From a checkpoint of a small mixture-of-experts model trained on Wikipedia: 256 experts in each of 6 layers, a variant of SOAP for the experts.
Below are experts of layer 2 (counted from 0) of a mixture-of-experts language model. Rows are named gate (a neuron's input weights, with its number), up (a neuron's input weights, with its number) and show model dimensions 128-159. Each number is 128 + 32 x the weight over its row's rms, rounded and kept within 0 to 255.
Before each expert's rows: "mostly gets" lists some tokens that are sent to it at least half of the time. This comes from a sample of Wikipedia text that the model never trained on.

# expert 93
mostly gets: " on", " for", " at", " during", " over", " in"
gate0 [ 79 157 154 124 101  65 161 195 125 101  85 171 159 161 108  77 135 115 103 168  44 131 137 155 115 118  92 146 139 135 217 139]
up0 [125 125 153 113 133 111 111 130 215 116 129 156 111  83 112 138 204 137 133 188 145 110 120 181 116 124 146 172 111 157 102 162]
gate1 [ 74  77 173 123  96 150 119 179 138 112  93  79  87 132 100 107 167 116 162 169 177 141 157 135 158 105  94 145 162 118 120 122]
up1 [ 60  81 132 131 182 163  87 159 121 100 168 129  83 117 120 130  63  99 160 178 120 101  98 130 106 133 148 115  97 125 180 122]
gate2 [156 115 111  78 162  77  99 151 135 123 205 175 171 124 122 125 111 118 101  76 170 153 112  94 123  71 135  90 126 100 137 111]
up2 [ 97 155 116 187 126 161 142 142 106 157 125 127  90 141 123 149  87 170 132 128 101 121 102 130 114 121  96 118 179 107 105 146]
gate3 [ 97 139 132 160  73 173 153 153 113 145  93  62 167 167 120 159 149 120 137 126  82 201 117 179 132 115 139 176 130 135 122 132]
up3 [171 122 155  97 183  81 143 108 100 117 151 190  87 118 128 106 112 137 149  99 164  91 121 104  98 132 158 144 122  99 149 114]
gate4 [120  90  83 115 173 110 188 100 150 164 186  85 165 157  78 137  98 129 156  97 125 200 140 102 100 126 113 113 141 152 145 160]
up4 [ 98 152 100 101 205 134 153 170  97 116 141  73 128 129  86 157 115 106 180 135 175 220 133 114 120  71 109 136 111  97 129 162]
gate5 [137 135 177 136 123 104  80 145 113 104  49  79 159 120  97  77 148  95  86 107 136 140 113 145 124 113 139  67 129  90 188 164]
up5 [110 126 117 125 175  94 125  88 136 127 118 152  96 114 156 137 132 170 104  98 174 155 109 139 159 111 196  80 143 160 102 140]
gate6 [101 151 145 159 179 118 168 122 157  94 138 112 168 121 128 156 137 135 127 147 142 111 117 136 149 110 156 119 137 112 115 115]
up6 [ 90 120 105  96  93 155  94 101 114 107 145 130 139  78  81 123 131 111  75 127 148 106 104 148 150 131 121  86 161 122 123  58]
gate7 [139  69 165 107 155 188 122 162 225 127 142 107 145 178 100 118 127 134 145 124 145 124  85 118 116  80 209 188 131 137 136  82]
up7 [100 190 117 142 125 133 123 147  69 167 129 171  80 164 145 120 182 117 136 149 111 173 151 126  91 169  82 116 119 125 117 178]
gate8 [ 84 123 147 173 165 172 102 158 145 136  60 162 174 137 111 155 141 166 139 113 145 103 157 168 133 150 111 163 138  93 131 125]
up8 [173 159 189 105 130 107 115  98  73 138 116 109 113  44 186  70 133 129 135  83 106  48 133 146 170 111 168 125  88 129 185 129]
gate9 [ 70 103 159 150 111  67 131  93 145 125 135  82 101 191 183 155 160 150   9 136 121 155 113 163 119 170  95 155 138  89  74  38]
up9 [136  93 134 123  89 139 156  95 159 160 173 123 131 104 123  47 105 165 206 144 154 132 130  92 161 161 107 178 111 135 203 104]
gate10 [131 107 124 141  88 151 140 138 165 102  91 138 141 168 100 139 132 196 123 157  86 100 133 161 192 103 111 109 130 195 135 137]
up10 [138 102  91 139 152 110 106 128 116  73  77 156 137 155 115 154 149 164 109 140 149 150  92 133 121 138  84 152 123  75 123  97]
gate11 [137 137 169  97 125  84 187 125  89  87 127 167 147 149  90 130  91 167 105 123 131  92 170 146 189 170  94 136  68  49 160 139]
up11 [132 109 120 119 131 160  74 125 132 155 145 117 148 119 178 134  91  48 130 136 128 154 120 147  93 110 165 127 165 164 127 120]
gate12 [169 152 176 159 110 174 102 106 124 119 116  97 205 135 120 109 157 119 126 114 154 186  92  93 130 142 121 141  71  91 176 157]
up12 [115 100 112 134  97 111 101  76 111 106  85 108 148 140  72 119 145 103 120 132  86 163 105 133 150 144 107 116 102  78 143 134]
gate13 [136 181  65 144 109 170 118 151  30 119 105  94 135 101 103 128 132 131 104  99  66 175 112 173 154 164 135 127 173  79 120 137]
up13 [120 184 103 132 132  85 111 136  92 129 144 135 100  99 124 130 179 181 120 168 143 164 127 169 133 115  96 146 201 125 148 139]
gate14 [136 122 150 186  65 105  94 170  65 108  89 153 116  86 131  97 111 133 110  91 152 147 145 128 104 200 130 135 153 135  97 158]
up14 [104 179 140 171  68 173  58 150  98 122  90 112 140 147 125 136 153 163 107 105 151 119  77 130 133 166 141 155 100 146 108 129]
gate15 [103  96  92 132 149 169  63 168  59 134  97  81 172 177 152 133 102 110 134 112 141  97 136 173 162  98  68 112 110 159 132 178]
up15 [126 131  89 154 122 183  98 115  99 178 122 103 114 144  70 110 121 158  69  79 136 124  98 127 136 122 146 153 124 160 165 108]

# expert 195
mostly gets: " of", " for", " Of", "For", " For", " Among"
gate0 [129 144 107 108 110  95 179 100 156 161 160 132 118 137 100 142 117 112 135  93 135 112 131 117 122 154  84 182 155 153 143 134]
up0 [129 145 134 182 145 171 107 154 147 104  80 128 125 140 129 121 146 184 156 230 136 105  87 132 122  64 126 122 117 146 169 122]
gate1 [ 85 121 141  64 157 101 148  66 150 109  77 104 148 145 109 136 156 135 152 101 149 140 101  83 102  73 166 116 137 151  87 115]
up1 [ 88 113 148 140  96 124 199 104 146  96 119 136 163 108 134 171 159 108 123  85 121 151 106  80 102   0 174 133 151  91 123 126]
gate2 [175 118 113 118 105 127 147 167 145 121 164 149 141 115 102 122 122  90 133 124 139  91  54  83 155 102  80 137 109  96 177  94]
up2 [150  69 122 182  74 160 144 178 160 107  92 150 143 101 131 142 141  78  93  92 124  93  97  97 133  56  99 120 101 136 142 120]
gate3 [ 60 125 100 132 162 134 107 124  81 154 112 120 106  77  80 159 185 149 122 129 138 144 159 177 105 140  92  86 123 103  95 138]
up3 [125 134 158 154 145 146 154 135 120 133  85 131 150  75 130 135 103 129 107 110 142 115  92  90 171 155 106 162 143 131 103 121]
gate4 [158 165 143 118 105 138 145 140  80 154  80 105 104 110 123 126 110 115 149 120 110 188 115 129 110 185 111 148 108 187 168 118]
up4 [133 115 207 202  73  98 155 171  95 130 133 115  91 146 151 129 155 101 114 159 115 188  73 151 111 146  97 121  89 186 130 195]
gate5 [169 120 169 168 150 174 136  82  52 124 137 100 148 126  90 153 121 173 115 116 113  94 138 176 194 156 155  84  77 100  83  75]
up5 [103 110 104 129 134  94  71 159 137 173 150 118 161 109  96 181 120 127  97 159 156 147  79 136  65 119  67 131 135 152 186 203]
gate6 [164 107 120 129  74 184 132 182 105 141 185 144 176 124 115 124 182 100 100  86 107 171 167 175  98 125 108  85 176 139  98 146]
up6 [117 114 162 205  68  95 125 166  91 110 134 115 138 135  82 124 138  42 143 120 184 123  99 144 110 106 126  91 133 160 128  68]
gate7 [ 67  69 210  74 149 107 159 122 181 184 110 104 120  85 116  99 115 138 171 166 114  88 130  76  79  55 166 122 149 160 164 129]
up7 [111  96 175  93  83 128 146 132 164 128 112  87 134 127  47 128 108  89 126 153  85 136 132 119  79  86 172 124 138 114 137 116]
gate8 [149 114 127 120 117  71  46 160 126  91 172 143 123 120 140 117  78 117 140 147 110 111 129 145 160  48 111  88 107  88 146 156]
up8 [100 119 138 133  99 127 201  85 108 124 103 181 119 113  55 132 174 172 118  75 138 177  91 115 102 182  49 138 126 107 134  85]
gate9 [119 134 179 107 130 123  95  89 136  74 151 150 179 117  91 100 124  98 154 141  61 144 104 106 136  90  81 107 118 116 153  88]
up9 [140  92 133 118 131 122 134 206 154 207 145 109  98 179 213 104  80 159 129 127 173 133 116 188  91 186 150 117 203 159 119 131]
gate10 [113 133 103 109 149 195 113 133  74  88 180 153  87 123 185 110 109 105 125 109 162 149 194 180  70 134 113 100  77 100 175 103]
up10 [196 100 123 180  76  60 155  92 128 154 114  84 146 152 103 121 177 112 137 150 130 106  91  60 193 118  95 156 193  97 157 164]
gate11 [158  97 138 140 101 174 111 103 155  87  99 109 184 122  71  99 182 156 114 170 189 179 137  63 185 104  95 117 108 180 145 112]
up11 [113 148 137 136 180 125  95  81 170 113 140 139  97 129 156 175  57  89 155 127 113  75  99 180  96 146  90 167 153 120  86  82]
gate12 [144 104  78 170 145 148 192 114 172 108 137  94 194 139  94 115 150 135 104 140 122 112 185 180 134  73 124 128 133  96  94 158]
up12 [130  97 138  97  72 128  76 128  77 152 134 162 103 115 142 123 124 158 122 112 103 153  72  84 126 192 113 102 155 158 131  91]
gate13 [130 148 147 114 127 120 125 142 119 126 148 134 190  76 149 185 136 169 127 167 142 146 125 187  81 110 175 132 119 182  60  59]
up13 [137 119 120  84 166 106 103 118  99  87 106 113 105 131  63 134 156 166  60 147 133  95 141  99 140  64 112  95 120 135 202 145]
gate14 [100 121 177 135  58 108 108 163 179 156  72  92 101 111 138 178 111  45 154 164 121 148 122 166 153 118  81  94 100 179  76 151]
up14 [118 182 201 112  57  98 169 147 175 137  88 109 109 100 133 170 160 115 129 191  96 127 128 175 187 127 167 115  82 144 156 169]
gate15 [123  87 177 172 168 159 111 163  98 136 130  80 105 131 124 145 121  63 125 100 115 159 169 109 126 145 117 120 135 171 118 118]
up15 [154 106 152 143 117 134 146 138 124 139 172 104 151 110  74 106 105  80 165 118  85 171 126 117  80 102 157  95 133 150 138 169]

# expert 83
mostly gets: " won", " election", " Party", " Democratic", " party", " win"
gate0 [ 96 131 148 157 145 130 131 169  99 156 140 112 100 165 120 136 114 116 118  88  64 146 141 134 160 144 111 136 115 122 108 143]
up0 [145 100 150 134 135 113 171 101 133 130 105 149 100 139 148 111 142 155  97  76 100 109  80 169 124 157 163 144 136 113 129 117]
gate1 [132 124 132 178  90 111 105  91 155 146 104 114 159 131 141  96 133  82 118 117  99 153 118 113 127 163 176 127 167 189 189 160]
up1 [116 181  99 128 119 157  99  68 154 110 109 111 142  98  97 130 174 125 107 143 161 153 135 138 155  78 110  87 116  87 112  86]
gate2 [124 150 136 159 121  72 125 161 126 159 169 128 101 139 152 132  90 102  85 110 116 162 134 151 113 176 159 135 181 163  75  99]
up2 [136 138 147 100 123 153 147 135 114 183 157 152  98 115 140  99 134 131 152 127  64 122 157 144 143 231 139  96 165  87 109 126]
gate3 [ 77 105 129  92 116 115 123 135 133 125 150 141 127 124 200 108 166 107 115 107 117 129 120 103 128 234  95  99 169 134 106  86]
up3 [110 101 151 146 158 141 130 124 152 120  89 159 140  80 175 103 183 101  75  84 152 152 171 109 121 201  77 104 125 146 119 103]
gate4 [157  97  81 148 143 145 176 138 160 156 120 170  98  68  58 129 115 106  96 141  30  76 145 182 135 129 128 130 165 149 164 147]
up4 [107 130 200 142 188 135 133 139 155  95 159  83 161 206 127 119 148 133  90 174 191 164 119 110 142  97 115 183 118 146 152 114]
gate5 [116  63 123  95 127  74  99 155 108 117 138  74 140  89 139 178 115 117 105 120 158 142 149 143 113 103  44 161 176 222  73  89]
up5 [ 68 155 154 116 148 179 165 133 152 136 100 157 125 140  78 109 131 161 211 164 192  88 149 140 189 133 163 140 134 137 161 161]
gate6 [121 119 118 113  43 153 184 143  92 163 159 141 117 126 150  87 119 136 122 158 114 205  62  52 134 184 127 173 186 130 111 130]
up6 [ 80 121 101 129 139 132 134  71 163 134  70 139 202 113 140 136 155 110 150 130 120  81 171 195 125  94 134 120 113 166 213 153]
gate7 [ 83  96 104 138  96 103 170 131  76 156  93 123 179  90 108  96 106 154  76 146 112 145 121 154 182 185 130 167 129 116 100  94]
up7 [ 69 133 133 110  90 162 117 155  79 107 134 160 155 120 190  73 106  96  56  87 131  89 115  99 115 113 102 131 145  69  83 147]
gate8 [106 157 137 153  99 137 111 140 124 121 179  74  72 132 109 134 128  81 117  97  72 131 126 165 130 174  87 109  77 145 149 162]
up8 [149  78  95 125  97 136 115 122  57  83 106 149 138  89 119 120 149 124  57 156 152 146 105 130  96 154 133 160 150 120 128 158]
gate9 [144 165 105 126 139 149 138  91  86  95 112 111 128 142 125 119 119 162 107 162 129  71  96  71 151 109 191 105 107  91 156 202]
up9 [163 179 114 142  97 114 135  93 168 101 162  81 140  62 182 118 134  85  83 139 142 142 162 119  99 101 122 158 115  71 104 118]
gate10 [155 158 127 139 125 159  79 138 145 120 117  96 141 143 119 121 141 188 130 123 126 122 204 195 164 142 152 128 122 143 122  82]
up10 [114 197  74 169 128 122  95  85 156 162 108  97 136 146 130 139 144 147 140 146 126  95 183 186 172 164 159 196 111 129 109 108]
gate11 [ 91  89 145 172 157 113 178 160 166 141  85  52 136 153  89 133 167  63 133  93 109 165  63 137 146  35 132 144 131 171  66  95]
up11 [156 139 125 131 146 145 150 129  94 120  92  98 151 150 145  98 110 156 121 138 132 112 198 158  77 136  99 121 136  58 134 166]
gate12 [115 125 184 148 112 109 126 100  83 138 146 138 132 155 132 127 122 108 133 173 156 136 159 110 160 118 122 145 126 156 143 172]
up12 [159  92  46  70 152  70 202 143 144 122 155 107 121 133 147 125 113 162 162 135 171 138 155 151 129 122  94 183 161 108 125 110]
gate13 [137 110 143 157 100 168 154 148 146 164 137 179 131 136 101 150 113 141 149  94  57 186 145 116 129 147 132  75 143 121 105 149]
up13 [151 130 103 137  81 202 148 150 141 111 133 167 152 153  85 170 134 141 145 129  86 161 140 111 103  86 135  86 137 120 122 131]
gate14 [ 79 130 153 149 149 123  49 112 125  95 174 171 141 114 161 160 196 105 123 102 127 142 122 121 135 107  93 126 133  98 148 113]
up14 [ 97 117 140 113 155 171 131 120 160 174  94  97 116 192  98 138  65 128  88 169  73  81 190 151 116 143 131 103 134 160 133 130]
gate15 [109 127 155 143 136 128 148 142 145 189 151 162  92  84 139  95 120 141 155 119 134 144 124 129 141 138 118 171 182 130 150 144]
up15 [ 90 147 142 126 163 160 207 146 151 137 158 144  60  56 131 133 122 119 157  54 130 129  82 109 135 168 130 117 116 142 184 149]

# expert 98
mostly gets: " a", " an", " another", "The", " This", "An"
gate0 [174  87  99  98 114 150 154  81  79 134 121 153 156  99 161 177 156  59  90  73 108 138 161 183 137 130  71  81 117 103 163  98]
up0 [153 113  87 120 115 169 118  71 142 136 148 149 148 156 150 160 156 134  66 150 118 121 146 155 175 138 168  97  60  87 151 133]
gate1 [180 162 128  77 144 231 105 118 108 126 137  96 135 106 144  83 155 130 188 144 173 135  89 171 132 119  80 177 181 121  76 170]
up1 [164 111 136 189  86  34 186 140 159 124  60  72 147 157 157 174 133 136 125 157  88 135  88 125 154  90 163  94  48 160 114 121]
gate2 [139 157 175 152 126 152 125 108 129 147 117 147 140  79  86 142 127  79 137 128 172 128 192 155 118 201 148  96 138  78 194  74]
up2 [ 92 121 179 125  87 101 120 190 143 130 133 163 154  99 129 138  99 167 158 138 120 180 163  83 128 123  90 150 110  84 129 117]
gate3 [109 131 166 143 124 155 156  89 131 114 118 147  96  99 118 131  84  85 169 137 109  87 188 148 133 118 158 155 119 151 119 142]
up3 [129 141  83 105 107 157 135 153 107 204  72 104  94 155 141 117 169 173  89 112 165 145  72 132 141 157  82 125 158 107 154 137]
gate4 [130 164  73 111 166 150  83  66 165 159  96 121 135 139  84 170 128 123 178 162  88 138 171 112 144 103  86 154 132 131 128 165]
up4 [133  89 197 156 125 146 116 113 108  99 121 127  82 109 144 109 140 103 151 149 116  30 101  58 150 143 136 137  87 129 133 152]
gate5 [153  84 114 184 115  79 124 152 171 103 116 136 160 169 124 102 155  89  95  93  90 150 137 119 154 182 140  89 133  97  53 182]
up5 [ 99 131 117 104 134 147 122  62 102 147 150 147 138 131  96 161 100 139 130 142 165 126  94 113 155 136 145 146 146 135 197 136]
gate6 [111 154 146 123 119 136 109  67 146  52 169 116 133 132  90 122  82 134 157 175 128 126 144 139 172 124 158 178 115  96  68 138]
up6 [ 88 148  89 144 119 115 152  69 115 105 109  92 129 140 112 158 131 218 128 172 109 120 144 175 185 149 185 135 175 116  66 108]
gate7 [132 147 112  89 122 113 121 124 123 121 107  87 132 156 105 157 179 149 109  43 169 123 109 112 104 189 157 124 207 184 164 139]
up7 [142 101 145 133 162 157 115 166 122 130 104 148 124  82  84  73 136 141 102 160  85 124 158 187 132  63 114 150 141  60 125 141]
gate8 [121 161  51  95 153 129 149  73 114 159 107 154 138  86  68 151  93  98 148  95  95 127 208 129 198 119 107 135 115  83 150 109]
up8 [134 120  51 115 138 129 108 118 111 158 108 120 188  59  84  97  63 122 127 123 121 146 161  99 148 119  89 178 124  92 100 193]
gate9 [149 150 120 115  97 142 105  83 148 131 160 105 109  75 116 195  79 117 110 122  85 161 139 148 140 168 121 120 127 153 145  95]
up9 [149  86  74 135 142 144  90 135 140 204 114 151 154 127  96 108 109 102 114 136  95  60 169 117 151  80 118 134 150 114 152 133]
gate10 [143 159 190 125 155 145 138 136 120  64  78 104 114 171  74 115 108 178 103 129 140 150 140 165 147 105 129 108 121 116 159 104]
up10 [131  91 100  68 196 102 146  88 145 121  98 107 116 113 107 147 109 168  86 102 126 140 149 154  75 125  75 133 148 139  82 125]
gate11 [150 150 225 134 121 130 151 191  68  99 107 151 121  76 139  98 143 103 128 122  95 137 118 115  78  98 119 132 164 108  91 101]
up11 [109 162 117  89 136 143 146 138 154 142 185 106 102 144 107 134 118 139 146 165 126 113 134 157 140 117  89 146 197 171 127 194]
gate12 [147 118 140 102 152 108 227  88 146 124 134 183 146 126  87 129 140 131  99 102 169 121 129 161 123  57 104 128 146 118 148  93]
up12 [105 125 143  94 141 112 131 143 146 114  88 160 113 144 139  87 130 166 120  94 152 132 116 125 128  90 151 134 125 149 156 123]
gate13 [ 91  91 155  78 227 131 115 154 140 103 111 135 115  61 162  95 129 104 118 160 148 164  83 140 104 137  88 167 145 157 128  68]
up13 [ 98 150 130 104 150  81  99 138 108  99  46  82 117  74 199 160  90 115 151 137 158 146 147 135 125 146  71 213 111 165  97  94]
gate14 [133  87  56 114 129 115 135 186 136 161  56 135 141 104 123 119 164 170  78 130 169 172 159 166 136 111  77 124 142 155 151  90]
up14 [151 182 170 211 136 133 118  83 135 141 153 108 105  63 127 105  98 152 183 187 121 115 114 103 147 154 178 125 173 109 128 144]
gate15 [187 114 142 125 176 177 143 106 120 107 152 168 103 123 121  88 127 145 106  93  62 142 116 143 169  65  80 174 115 103 132 160]
up15 [128 145 150  97 115 156  99 128 170 165 141 109 148 142  92 104 141  75 178 117 183 110 154  96 150 148 175 104 155  92 163 138]

# expert 132
mostly gets: " a", " an", " the"
gate0 [ 89 130 128  78 131 140  65 120 108  85 189 149 139 130  63  63 185 187 129 110  96  75 118 161 144  76 112 186 152 139  84  78]
up0 [148 155 109 203  99 131 128 174  84 189  75 111 120  97 157 143 143  75 153  87 157 151 218  75 144 117 168 107 127 147 107 152]
gate1 [185 130  90  80 127 112 122 127 181 163 159 169 109 131  91 160  90 142 126 100  86 126 113 171 143 126 159 218 147 142 120 129]
up1 [199 176  93 126 127 162 101  89 188 117 170 117 148 107 123 125  38  96 185  97 118  88  98 151  91 113  84 163 157  84 135 136]
gate2 [ 86  85 124 143 138 141 166 112  77 105 157 160 165 127 139  61 199 156 154 142 146 119 182 198 106 101  93 122 114 189 142 134]
up2 [126 112 192 111 176 129 181 109  95  31 209 146 151 127 163 118 120 178 124  95 136 116 110 194 121 120  75 151 133 146 119 100]
gate3 [121 143  98 109 128  90 141 149 124 123 149 135 147 125 138 126 124 110 147  96 105 112  79 126 123 102 194 152 163 144  81 130]
up3 [181 162 152 140 147 186  53 141 145 130 133 129 133 146  85 114 150 126 150 136 182 109 137 120 153 103  89 112 127 152 185  90]
gate4 [184 146  72  90 144 102  54 103 150 141 119 138 103  70 134 144 111 125 117 143 120 148  86 126 143 147 159  99 131  97  90 169]
up4 [ 96 141 121 145  75 115 140 135  66 114 127 137 157 158 113 201 141 165 145 158 107 111 157 113  83 134 131 116  56 144 120 148]
gate5 [112  94  84 136  85 100  74 132 120 156 193 130 126 116 113 136 134 152  86 161  78 145 165  77 160 131 133  99 124 128 147 107]
up5 [168 122  74  77  98 131 132 130 148 140 170 101  72  92 152  99 102 120 126 143 183 156 116  89  72 161 141 125 126 138 156 161]
gate6 [119 117 149  88 102 151 123 146 163 139  91 132 135 162 117  67 132 115 140  74 135 121 145 166 129  91 120 133 128  89  69 136]
up6 [138 130 130 143 187 122 165  54 123 124 156 117 138 123 127 166  81 145 130 160 155 144 138  87 155 119 123 175 125 214 171 152]
gate7 [154  25 117 160  91 207 175 148  89 176 136 139 155 163  64 130 124 116 121 113 150 111 165  81  75 147 159 140 158 131 122  82]
up7 [130  50 115  90 122 174 174 133 112 173 145 122 163 177  85 100  98 166 110 195 155 100 126 151  81  89 118  76 133 158 141 131]
gate8 [131 128 160 131 146 112 127 103 130 134 135 140 109 184  97  96 117 142 163 126 101 103 127 118 124 109 181  87 128 117 132 123]
up8 [135  79 122 123 128 137 126 116 116  90 148 124 164  90 169 209 143 123 116  98 127 116 146 142 122 134  83 157 158 146 162  66]
gate9 [ 89 142 166 115  97  86 138  78 174  88  88 133 160 141 202 141  98  96 106 117 162 152 128 121  72 124 115 120  84 172 122  75]
up9 [ 61 104 135 113 137 155 158 130 163 135 164 155 131 143 170 117 112 120 121  55 165  95  65 222 147  74 122 107  84 154 128 151]
gate10 [130 110 154 118  99  78 110  89  95 119  92  95 150 115 154 150 115 159  87 126 145 139 138  77 145  83 141 134 113 157 162 150]
up10 [111 118 134  83 104 135 145 120 112 183  86 124 135 164 113 130 141 145  91 122 157 150 142  92 159  70 134 130 131 126 136 143]
gate11 [101 134 142 120 112 120 148 114 168 135 195 121 154 141 134 162 108 151 181 128 148 145 133  87 138 122 100 166 117  93 132 141]
up11 [164 163 153 117  52 142 105 113 223 128 151 127 147 117  20 153  68  98 163 102 154 137 140 122 130 120  97 155 121 115  81 137]
gate12 [123 120  94 101 153 152 156  30  97  74 117 172 118 156 121 176  92  79 116 102 134 155 117  91 143 194 146 164 177 112  79  79]
up12 [141 111 160 117 136  70  96 166 118  79 161 115 212 116 144  92 172 132 126 105 147 129 125 150  81 151 118 148 165 117 175 143]
gate13 [135 158 105 138 106  58 120 187 125 144 158 128  79  70 152 126 113 141  85 121  80 125  50  77  83 141 151 124 148 177 114 137]
up13 [191 138 160 118 145 126 131 110  87  56 107  90 149 138  61 118 139  83 125 167 173 157 151 166 126 145 109 112  79  62 141  80]
gate14 [166  83 125 121 128 145 130  89 137  58 160 147  72 107 131 135 126 103 168 132 134 116 107 113 109 170 176 134  77 149  88 110]
up14 [149 122 109 100 105 138 133 136 173 179 102 125 136 178 114 149 168  91 172 133 154 116  97 112 162  65  67 124 179 136 152 213]
gate15 [157 116 157 157 146 139 192 116 145 115 111  87 141 212  87 100 121 143 142 140 124 164 116 110 155 163 142  85  54 141 146 183]
up15 [138  96 100 112  93 155 119  48 139 122 128 102  94 158 165 159 115 135  90 141 117 139 147  84  97 139 130 147 104 117 165 171]

# expert 163
mostly gets: " The", "The", " a", " an", "the", " This"
gate0 [176  85 116 141 163 118 150 108 104 139 105 154  96  84 103  84 111 149 148 184 172  97 148 114 124 121 112 172 130 167 141  83]
up0 [ 98 153 166  62  52 160  96 122 119 126 145 126  89 210 116 132 109  82 108  92 101 169 168 145 124  92 143  97 203 127  71 134]
gate1 [132 124 155 164 154 122 173 167 138 112 108 143 109 100  35  17 130 180 115 113  54  91 100 131  73 113 179 140 137 132 140  90]
up1 [130 135 174 166 129  81 146 110 162 114 114 111 135 162 161 204 103  88 115 161 143 152 159 117 162 155 105 158 189 155 133 177]
gate2 [140 167 102 176 131  75 153 106  78 132 132 114 136 125  59 140 162  92  93 133  98 121 140 217 168  94 119 104 147 121 135 171]
up2 [147 103 126 155  65  97  89 111 105  72 108 141 129 118  89 147 178 112  73 103  92 142 108 161 140 111 175  79 136  74 166 182]
gate3 [ 83 124  93 145 105  36 126 179 157 215 145 125 208 136  98 140 105 134 116 122 121 121  98 142 157  98 152 152 127 170  89 110]
up3 [ 84 115  99 161 119  86  76 167 132 198 110 127 157 112 124 157 132 156 184 113  93 134  97  98 181  92 171 151 138 140 115  77]
gate4 [128 119 118 130 152 116 131 124 122 121  60 152 152  98 114 192 115  77 147 117 114 120  81  99 139 176 156 106 106 111 157 131]
up4 [136 123 141 102 150 118 183 166  96 148  95 115 142 152 168 173 104  41 125  99 134  80 110 122 105 136 135 113 143 107 170 125]
gate5 [162 142 102 129  89  82  97 108 106 165 174 175 125 191 172 146 146  64 114  94 124 163 143 123 137  93 136 125 179 143 204 130]
up5 [130  84 149 123 158 136 139 170 130 140 137 143 138  90 102 144 138 181 112  89  67 112 164 154 121 149 176  71  84 133  71 172]
gate6 [104 154 118 201 143  85  84 194 102 127 153  67 132 102  81 148 108 168 128  88  79 159 115 125  97 126 141  66 129 154  97 120]
up6 [139 121 138 117  50 122 112 144 151  89 148  65 122 100 138 139  86 167  95 135  93 165  77 184  72 141  96  92 124  54 135  68]
gate7 [ 21 103 163  78  83 115 160 140  85 143  71 139  98 154 135 102 113 194  90 127 178 106 171 191 132  77 135  86 129 160 123 128]
up7 [184 110  91 111 184 120 121 115 154 212  98  64 164 160 120 165 114 137 145  73  94 134 124  87 175 148 156 102 139 140  87 109]
gate8 [ 74 123 169  84 149  99  89  81 106 206 145 166 157 177 151 149 131 116 122  93 116 144 113 109 114 109 163 155  75 160 136 139]
up8 [103  97 155  98 185 106  71  50  86 177 158 178 166 157 162 175 151 107 130 112 149 117 113 104 124 104 100 131 109 190 168 165]
gate9 [ 55  98 117 107 173 144 139  72 162 160 226 153 156 130 158 127 113  62 166 113 156 124 115 119  79 142 107 170  64 152 141 113]
up9 [106 100 143 120 157 112  99 126 132 101 174  99 113 128 130  80 102  61 137 186  83  96  90 144  76 157 115  94  77 131 189 140]
gate10 [100 132 132 127 106 122 145 147 132 131 147 111  89 141  89 153 155 152  56 109 117 129 129 126 116 130  93 106 121 121 173 124]
up10 [152  90  94 115 146 139  93 119 105 109  98 187 163 119  78 139 121 107 169 168  90 128  93 106 155 163 148 167 105 135 117  97]
gate11 [ 85  51 100 142 169 192 171 110 150 110 183 123 109 123 179 191 155 118 129 139 107 125 111 143 198 124 169 128 157 141 106 135]
up11 [125  98 117 102 138 146 125  98 105  72 144 108 130 144 105 128 148 111 113  93  94 168 171 113  79 111 167  55 109 150  71 131]
gate12 [151 145  78 104 150  90 113 132  96 156 111 159 136 136 133 114 142 132 145 116 161 121 114 149 156 146 133 144  95 133  89 159]
up12 [ 94 171 113  73 139  88 134 115 120 115  97 130 103 118 103 123 121 106 137 126  74 101  92 105 138 134 108 173 141  45  69 162]
gate13 [118 142 121 125 152 131 150  85 163  95 181 125 138 157 175 130  97 174 132  86  76 174 102 131 155 154 159 127  91 112 125 180]
up13 [135  74 134 124 139 141  98 125 117 136 116 137  73  81  88 173 137  64 150 155 173 108 119  81 167  93  90 168 129 148 134 101]
gate14 [134 122 119 136 103  93 133 157 146 197 135 113 165 129  95 136  56 130  97 122 115  96 129 133 154 170 105 165  92 110 151 140]
up14 [152 160 108 110 118 162  84 101  76 155 211 144 171 179 122  61 125  82 106 109 108 144 137  81 183 107 197 140 114  94 170 145]
gate15 [131 103 105 131 114 171 223 122  91 137  98 185 141 107  95 142 163 111  91 134 133 118 181 138 132  88 101 146 159 131 157 128]
up15 [ 75 107 111  97  96 144 156  68 106 148 122 179 176 110 124 129 119 112 144 137 167 128 132 107 155 124 143 146 123 122 182 119]